Experts of a small language model.
Size: 8 layers, 42.5M parameters.
Experts: 768 GELU neurons an expert, 1 pick a token, a softmax router.
Training: a variant of SOAP for the experts, 436M tokens, 3492 steps.
Below are experts of layer 2 (counted from 0) of a mixture-of-experts language model. Rows are named router (the router's row for the expert), up (a neuron's input weights, with its number) and show model dimensions 0-127. Each number is 200 + 40 x the weight over its row's rms, rounded and kept within 0 to 999.
After each expert's rows: "comes after" lists some tokens at least twice as common just before its tokens as in all text. This comes from a sample of Wikipedia text that the model never trained on. Tokens count by the router's weight.

# expert 6
router,204,228,305,244,241,180,216,232,186,229,185,186,189,233,246,228,221,193,230,140,207,152,210,220,137,198,188,193,200,240,236,198,211,182,188,140,178,269,256,233,202,135,208,190,180,176,169,186,255,128,228,201,131,247,119,236,210,161,204,186,230,249,169,223,193,146,162,180,231,206,243,179,149,115,156,151,201,169,179,162,250,195,150,228,217,171,166,167,166,102,227,181,194,173,217,226,239,299,145,205,184,220,231,188,152,185,245,240,195,235,275,193,107,283,260,154,193,221,191,180,244,301,195,202,155,275,222,180
up40,214,155,143,230,185,224,138,127,195,226,243,237,253,142,183,198,166,226,199,73,200,194,231,174,161,241,204,187,211,252,192,203,176,210,173,172,228,164,166,179,256,278,185,119,203,283,231,165,227,205,216,209,319,233,124,154,186,205,200,200,215,184,176,191,236,191,227,177,291,231,260,154,149,169,223,186,232,246,203,191,266,246,176,235,241,228,179,157,229,184,204,143,201,229,222,252,219,163,211,157,199,214,121,203,168,182,159,322,207,196,172,125,119,229,193,230,163,190,223,165,216,142,223,231,107,220,189,200
up41,143,223,227,172,115,182,166,216,181,254,254,190,210,287,210,202,188,146,250,193,301,210,243,233,104,201,243,207,180,229,179,211,200,180,207,211,217,208,137,226,219,295,177,214,180,160,130,144,151,305,240,220,222,217,202,236,203,166,138,197,208,293,168,213,206,236,237,283,217,203,224,195,173,201,249,126,238,188,206,168,290,138,221,193,151,173,210,347,195,174,245,251,196,158,215,251,233,177,183,236,195,171,235,239,218,145,252,237,160,168,170,202,224,167,175,232,191,196,173,175,150,215,149,193,133,158,241,227
comes after: "\n", " |\n", ")\n", ")", ".\n\n", ".\n"

# expert 11
router,213,214,250,327,190,172,199,210,165,198,206,157,201,242,263,184,114,258,198,146,168,206,251,219,205,221,219,175,272,326,203,190,215,215,191,179,189,261,105,248,194,207,200,232,222,189,144,214,108,208,206,203,38,174,57,196,257,228,198,198,268,287,194,196,179,222,163,230,269,200,175,328,187,169,171,194,175,217,212,191,224,203,172,207,236,225,190,187,178,168,214,209,192,200,212,202,220,233,172,194,203,208,206,166,179,165,191,296,191,176,177,211,149,221,222,103,219,202,207,194,169,287,167,184,213,170,162,211
up15,233,235,186,142,226,137,131,201,136,119,144,200,247,212,238,201,189,173,217,236,264,212,153,166,248,140,141,213,266,219,115,165,146,246,210,215,221,168,167,246,283,223,251,141,261,196,121,260,225,158,190,169,199,236,238,222,276,180,220,268,149,223,149,236,243,228,126,200,200,164,215,289,147,225,156,233,194,197,183,176,284,205,228,174,155,192,149,109,183,168,150,231,163,120,199,181,224,172,182,190,207,182,136,161,205,194,174,243,206,239,159,168,157,153,171,198,195,206,183,233,176,223,179,137,250,174,186,203
up16,255,198,276,203,195,172,202,150,235,217,204,201,273,155,91,208,268,204,250,243,256,197,219,153,319,180,187,184,190,260,168,180,203,100,226,177,227,219,163,175,216,202,219,195,199,205,250,229,167,162,225,170,235,199,209,270,178,172,242,230,253,218,251,153,184,220,303,225,225,128,126,195,188,241,193,243,242,159,209,224,214,151,181,233,194,125,225,223,183,138,271,225,304,170,273,184,229,245,163,151,229,216,216,150,193,231,245,203,282,209,174,161,166,191,159,102,203,166,233,199,181,253,168,200,204,234,189,185
comes after: " the", "-", " (", " and", " \"", " a"

# expert 2
router,214,177,170,188,200,245,230,174,160,233,215,162,204,142,231,205,101,198,171,168,153,259,282,200,162,190,171,188,292,208,168,228,247,216,194,229,286,241,154,246,171,217,203,178,215,187,207,224,173,124,210,153,100,125,56,225,283,166,185,189,267,239,189,225,182,145,174,242,219,183,154,223,207,187,125,192,163,206,181,189,216,168,202,237,228,193,155,179,168,158,158,204,259,140,155,220,202,208,211,178,234,244,218,235,164,220,133,276,202,171,159,219,158,284,209,182,246,222,180,200,219,268,153,215,213,151,153,260
up5,207,220,154,167,197,215,209,150,246,193,124,210,199,186,210,225,207,262,127,162,192,199,114,215,117,218,239,225,225,206,127,233,184,206,236,209,197,219,205,165,237,199,212,199,138,234,244,161,179,193,187,227,267,168,179,257,176,192,187,200,214,208,181,243,268,196,165,233,225,156,192,207,249,191,201,217,208,156,202,150,221,291,220,260,284,175,83,276,195,233,145,220,240,209,194,266,255,152,128,166,288,226,224,220,167,263,143,134,277,231,121,196,179,164,209,177,209,173,168,183,271,208,203,206,160,247,142,255
up6,125,215,264,192,195,244,230,191,165,160,235,217,218,257,174,171,227,123,155,256,219,163,183,189,163,256,220,271,168,214,193,188,220,184,146,148,189,155,265,145,226,240,296,164,166,210,193,136,232,179,257,196,150,168,177,165,179,202,225,179,241,254,173,235,215,155,202,193,163,166,168,224,171,188,134,177,145,233,136,237,201,243,190,186,197,195,223,173,171,160,199,165,249,194,258,133,165,261,193,244,174,252,215,218,298,216,292,272,254,236,152,220,247,203,231,221,217,222,152,184,185,211,0,206,147,137,196,238
comes after: " ", " in", ",", " (", "201", "–"

# expert 12
router,208,215,246,332,190,166,193,212,166,200,209,162,206,247,261,181,110,256,200,144,164,204,249,218,216,222,221,180,266,329,200,196,219,213,182,179,184,266,108,245,197,216,203,241,225,194,149,214,108,207,200,199,43,173,63,205,263,236,200,199,269,279,194,196,176,221,165,236,278,204,180,335,190,168,169,200,180,218,210,188,224,212,171,205,232,225,191,186,186,167,214,217,191,199,209,200,225,230,169,188,203,199,196,166,177,167,189,299,195,174,183,210,152,223,225,96,219,198,206,195,179,282,168,182,215,182,160,216
up15,161,171,208,192,250,177,208,255,209,222,183,160,239,233,102,196,164,212,207,203,258,213,129,214,262,190,208,261,233,169,119,184,137,130,182,217,216,231,214,151,150,230,157,226,227,150,112,254,156,202,184,140,216,188,204,174,243,222,221,255,198,249,270,225,254,141,178,203,173,194,159,256,246,171,190,242,212,227,223,257,202,196,200,207,172,192,145,233,172,159,226,152,186,180,194,197,311,137,197,190,219,188,179,221,200,165,172,217,218,201,247,141,209,168,200,188,159,212,282,190,168,122,191,214,177,218,151,170
up16,236,179,205,158,167,176,175,282,267,258,183,253,169,175,211,240,203,228,205,218,227,190,220,165,206,168,213,151,213,151,181,198,212,155,207,224,253,201,212,177,215,237,191,250,254,256,173,181,191,138,144,251,200,152,317,193,172,239,188,151,202,251,149,180,197,284,215,254,225,136,233,207,220,227,125,187,236,150,145,247,236,167,169,220,233,155,172,184,214,254,226,199,154,199,203,226,176,183,98,192,226,228,221,230,156,240,167,225,268,246,175,242,196,191,194,184,235,171,206,174,176,199,178,214,184,87,171,249
comes after: " ", " of", ";", ".", "|", "6"

# expert 0
router,200,228,193,199,198,238,193,170,318,113,191,185,181,211,193,186,193,223,175,263,343,192,217,166,175,222,193,188,186,162,207,137,130,212,192,221,241,217,230,141,209,140,229,195,217,256,187,217,246,184,113,216,219,315,186,190,158,240,158,138,169,171,197,216,201,126,191,178,193,191,155,213,141,229,254,147,218,212,192,256,216,184,214,179,180,188,265,259,238,204,224,195,154,188,206,196,155,266,242,181,123,113,151,273,195,251,225,144,209,234,185,170,232,207,154,167,130,128,248,246,152,213,217,195,153,171,128,187
up47,221,150,295,253,157,212,193,220,183,218,143,200,183,212,188,132,292,260,182,229,165,134,147,211,233,213,215,230,222,224,238,137,236,190,247,197,134,155,191,154,158,257,270,153,190,172,239,285,238,231,242,238,185,196,257,162,157,238,200,141,249,201,190,209,208,195,227,209,153,232,197,205,246,232,224,234,161,190,193,207,240,233,190,184,201,156,188,232,201,266,207,210,231,162,168,252,170,182,199,275,191,143,154,188,204,202,194,214,174,163,205,258,184,257,177,171,236,227,174,210,128,161,159,208,298,250,211,219
up48,238,228,240,223,212,215,202,253,163,196,201,200,143,198,194,165,212,223,106,204,154,162,188,205,212,219,131,180,250,245,262,239,195,163,177,248,238,172,116,172,205,169,170,180,141,108,129,222,231,121,277,288,185,199,192,169,201,123,203,136,211,195,227,190,218,174,300,196,356,220,108,138,229,168,197,168,247,198,178,173,223,210,204,158,186,178,153,168,207,213,185,208,161,207,253,181,199,202,146,197,187,217,166,253,153,202,207,260,243,200,260,180,229,182,231,204,158,194,188,206,185,235,199,188,186,233,272,191
comes after: ",", " is", " as", " and", " that", " it"

# expert 5
router,212,211,251,322,192,162,195,211,166,199,209,156,198,241,258,184,107,257,196,147,160,205,243,219,196,228,217,172,270,326,201,189,213,215,193,184,191,253,97,252,194,208,203,232,222,189,150,214,109,211,201,202,39,172,58,190,260,227,196,200,264,280,192,198,183,216,170,229,278,201,180,331,184,172,171,195,174,217,212,182,216,206,169,199,232,222,190,185,179,156,216,215,195,200,205,205,228,239,174,189,197,204,205,166,182,169,188,297,193,181,181,215,155,215,220,98,221,198,208,192,165,279,165,182,207,163,166,211
up12,224,155,237,201,184,193,169,202,157,199,229,255,208,226,238,178,234,203,221,212,235,225,245,253,166,215,240,295,192,187,127,104,167,162,165,250,149,139,211,167,200,213,241,213,212,172,221,107,165,232,182,178,201,199,181,158,237,187,268,200,159,167,220,175,204,205,196,206,211,238,184,193,249,71,213,201,142,207,177,218,215,187,244,156,229,221,256,173,211,137,232,123,213,174,180,208,188,263,198,201,246,169,234,242,266,221,260,159,217,191,216,204,172,224,100,230,110,117,188,202,170,265,221,156,132,114,196,191
up13,118,188,201,234,234,170,170,182,151,200,230,227,167,250,152,247,249,175,291,256,186,198,163,163,210,188,184,231,230,210,164,191,220,130,190,154,153,175,192,109,214,142,193,251,152,153,193,193,169,221,249,196,134,116,223,270,213,197,232,224,183,215,226,188,179,244,164,267,244,229,216,218,217,100,175,236,178,220,217,154,255,166,187,235,201,180,216,236,225,161,186,162,292,198,155,201,243,163,196,237,250,238,162,273,225,113,276,198,238,159,240,246,207,185,198,162,135,143,179,262,207,174,203,225,247,208,195,270
comes after: "–", "|", ".", "202", " of", "198"

# expert 4
router,215,209,242,325,192,173,197,210,168,199,211,162,204,244,260,184,112,257,198,141,167,204,242,221,204,219,220,176,269,322,200,189,216,215,187,180,188,258,104,247,193,211,201,234,224,188,137,217,109,208,203,203,38,173,61,197,266,226,199,198,270,280,192,200,183,218,172,233,271,198,184,335,186,168,175,193,173,218,214,192,222,203,171,201,237,223,190,189,181,157,217,212,193,199,207,208,221,237,174,189,199,207,202,165,181,169,186,296,196,178,176,206,147,214,222,99,217,198,211,189,171,286,165,183,209,173,164,213
up15,255,200,184,194,256,175,218,197,169,222,250,211,259,162,161,200,289,198,203,231,153,149,211,225,177,146,208,227,182,143,116,174,275,150,227,202,182,185,207,175,151,181,204,172,188,260,226,162,242,248,285,106,242,157,232,226,201,114,237,241,266,157,198,204,135,196,230,172,194,191,77,192,160,205,206,218,164,197,227,228,228,218,175,150,189,167,199,238,262,157,193,137,134,177,212,187,196,193,164,244,217,184,216,231,169,230,232,156,336,275,224,209,243,229,264,202,182,246,211,213,193,214,244,221,136,259,176,238
up16,214,147,293,209,118,218,192,263,178,192,252,218,169,216,205,252,182,204,268,199,233,285,266,219,245,240,237,198,145,205,157,111,197,209,205,152,147,193,250,187,209,240,155,208,209,206,201,229,116,72,201,180,202,210,219,222,229,259,259,213,282,178,220,216,168,259,278,159,217,199,134,254,164,234,133,191,272,170,213,209,199,194,195,245,169,171,159,233,274,199,181,192,187,200,242,189,243,244,206,129,197,162,133,260,188,191,173,262,259,202,209,201,188,230,201,183,120,210,197,227,161,136,165,200,223,156,220,200
comes after: " |", " in", " of", " a", ":", "ed"